{
  "n_layer": 10,
  "n_experts": 40,
  "experts_per_token": 2,
  "d_shared_expert": 384,
  "moe_layers": [1, 3, 5, 7, 9],
  "router_score": "softmax",
  "balance_loss": 0.014,
  "vocab_size": 8192,
  "norm": "rmsnorm",
  "beta2": 0.95,
  "train_tokens": 298300000,
  "steps": 4723
}
Below are experts of layer 3 (counted from 0) of a mixture-of-experts language model. Rows are named router (the router's row for the expert) and show model dimensions 0-95. Each number is 128 + 24 x the weight over its row's rms, rounded and kept within 0 to 255. Numbers have three digits each.
After each expert's rows: "comes before" lists some tokens at least twice as common just after its tokens as in all text. This comes from a sample of Wikipedia text that the model never trained on. Tokens count by the router's weight.

# expert 25
router:117160126132124093084106106125083097130140137129160147155117106121090144171150136126127114098106178129124135176166137124120103078122129134139126188124120084076119109142117107088166129154154154116108098151133137159167099124106164122131089138107169123175132131145161139097155124101167158068
comes before: "\n\n", "\n", ",", ".", "000 ", "9"

# expert 4
router:165164122075110165121135130162165128130147143104108158075143152165078111147100173141126079139115148157145138156118132152108132142149149111107118091100141087117082164145127119109147184148164118107161129105144096191112120145115141148126188055159116146168097155114139090106077127145166142150
comes before: "0", "2 ", "2", "1 ", "5", "3"

# expert 18
router:147113144151145078156085151126133144175117109156129079121142148121128151118110148134174106140122193107145128096115156124122142129117105121085095105105113169139143125155131089107148109140133136149190100141123132120120168139156175143108105115147150081129135070131103099112136117098095158116
comes before: "the ", "he ", "a ", "his ", "it ", "they "

# expert 28
router:116154085137168136156127141143114136112085118120147145100136145118144126146108137134162141121136117106102107168165106118143113109135151099121099113138103134105144138096101131117139177147165175090113089162121140103151125107090136125147135127109136175099091151169135115108138112149170107139
comes before: "| ", "(", "|", "/ ", "% ", "km"

# expert 12
router:162128142176115082114129086104163144130135167112152095118111113123147142110103145107137118092105108094096099159117109129090109103132138115119119080137154131102105152132130145123113146118147090161136099156146125099151132104109106147158145109109115140127123172147137157120089150143143134137
comes before: "0 ", " ", ".", "0", "1", "% "

# expert 35
router:128148112137103152138122171128171145071141146134080104139146092134119121184168151163168189162123094122101107113138135097147132134110147150163142149183141181109105126125121185100134192160101147115108111140134133120126089133125113141151100115136145133092130096140139113107156113157153149127
comes before: "==", "= ", "\n\n", "===", "The ", "== "

# expert 26
router:126125136118148171112104118184138144102094151124073129123104131146128121153145138164123185120172119118176149088086140146126142108145120137127118098130089130121125097155125130119102097125148134150129187109147140127139105132116113140119098117143146163143142118090089172133125105129119073085
comes before: "of ", "and ", "in ", "to ", "for ", "was "

# expert 23
router:120157110102140089141112092181083128079113105136147167159126122121085166125097087118112131121125166150142148098152173163145161144131139136137080103118099162134153118121096116133104155133100136142101141130147106153163139101094149129164143158140128135155132115150135081109155160142114105141
comes before: "–", ", ", ".", "; ", ")", ") "

# expert 22
router:126127100144124115158132147128125147150104094107118129106120113148119065151161114097121132149102124122100110139123144136145137171182107111102123154076136112098107139122122165131108134117152108131109160117158172126118123132137098099124128120106179111139093095122123128127116167083104141150
comes before: "| ", "|", "|---|---|---|---|---|---|", "|---|---|---|---|---|", "|---|---|---|---|", "|---|---|---|"

# expert 13
router:127089108105125117123084094115123146151143090158162121131148146140131148151109124164124087137099142128133131131110174144100114154100114156115106112159112129111100150144113151190134096101166141142148142118147102156128120147147149132110080110124133099075151145130119073099085164150138094154
comes before: "the ", "201", "200", "a ", "199", "198"

# expert 1
router:129096079113189102152068131139106135126114161094148111165158181148110128133119107145105106150084161153131099128133131096105127120102114120122175112136133094161159115145094140153130122143144132140109161179107123125121186146156152086140160176153080149160119140122125144103119145140093110125
comes before: ", ", "\n", "'", ". ", "-", "; "

# expert 7
router:125164081131114133143103079103116104141113120171141099105151140135090105139116118112126129108133109129103150112128137139143105176126139149107118156124127115152136146129149107133121101143128115113139139149136145120148096122129160104117108144106143143100081100132081095160125099098109101145
comes before: "in ", "of ", "to ", "201", "by ", "202"

# expert 30
router:126159155139113152106146115134145098130154093106085113122159127171146116121137108099140106128145148112140150105140133120175129145162153130150131108120120146147129102141140114101164171171122080149158136064098104175134146126130125139142144111122123142148143107080099102146143130093138122120
comes before: ", ", "ing ", "ed ", ". ", "ed", "ation "

# expert 0
router:180134153080150131153129149158152164143082100144112137107129086083111137108132147130105151101141100149150122106130157141088124150147086046103175131171147156100151132142151129105145114132101153104172122131084102103149113145132166123113142110154139098131133148092121143139151139133148125145
comes before: "was ", "and ", "is ", "which ", "but ", "had "

# expert 24
router:172166096160121116148122131128100167150158163087158098124107186141106157100156132109150184091128123085148097167112083154108099146147092107119104108139109148128147106117123097086083086101151163143126092097159127153149104138095133123113108155151119098128085117110127102109124119117134173139
comes before: "The ", "In ", "He ", "It ", "==", "On "

# expert 6
router:133142146121142105153088144148137161161094127145127103135108157088154103175108136148122115120139095112139107119115143156146152133117125131146181167141092143159113095156144154102121086124124093099146135136141131165144121122149150142151070124111116136156138131132141148152102116079134105132
comes before: "the ", "to ", "a ", "be ", "his ", "in "

# expert 31
router:113110122071190145179102093171118186104111101141152119133111155123132126105126081115134131132146099143124145174172114155093157140132090121101183111147167116107159116142171159174101123138140128123119175166125103089080109175173123104107134142102138105120086142150127130144089117170111124115
comes before: "(", "| ", "and ", "=", "K", "– "

# expert 14
router:128136137164091119162129094126128111108157107118110143143142158130133099131166087108106129190108144126145127153117101137150132092119140153124119121074101106132134149137058108100164113105077163166178126103113161120130105151119123129159100104124121109215137062083141165110128142123105167170
comes before: ": ", ", ", ". ", "by ", "by", "not "

# expert 3
router:139146133112127099089164156096097142093151129126130131139081092144102091132143116117165105125136123182123104136112143107133133145086198108135121114095139124177139158121131130121122133145140105085144166098106163173171172059117154098136101132162135123121133094132128128115140105134151128129
comes before: "- ", "\n", "\n\n", "\n  ", "​", "Kingdom"

# expert 5
router:106135122062175104170118112155172120094126098109119130131132095150108113153153143131120176122153133102139114084094159107127132113132157158111128102109143102136126171138106107119140150094094123162159149107146109133128113102119107141118117152131061139109126130078090160135120182148085085105
comes before: ", ", ". ", ": ", ".", "\n", "=="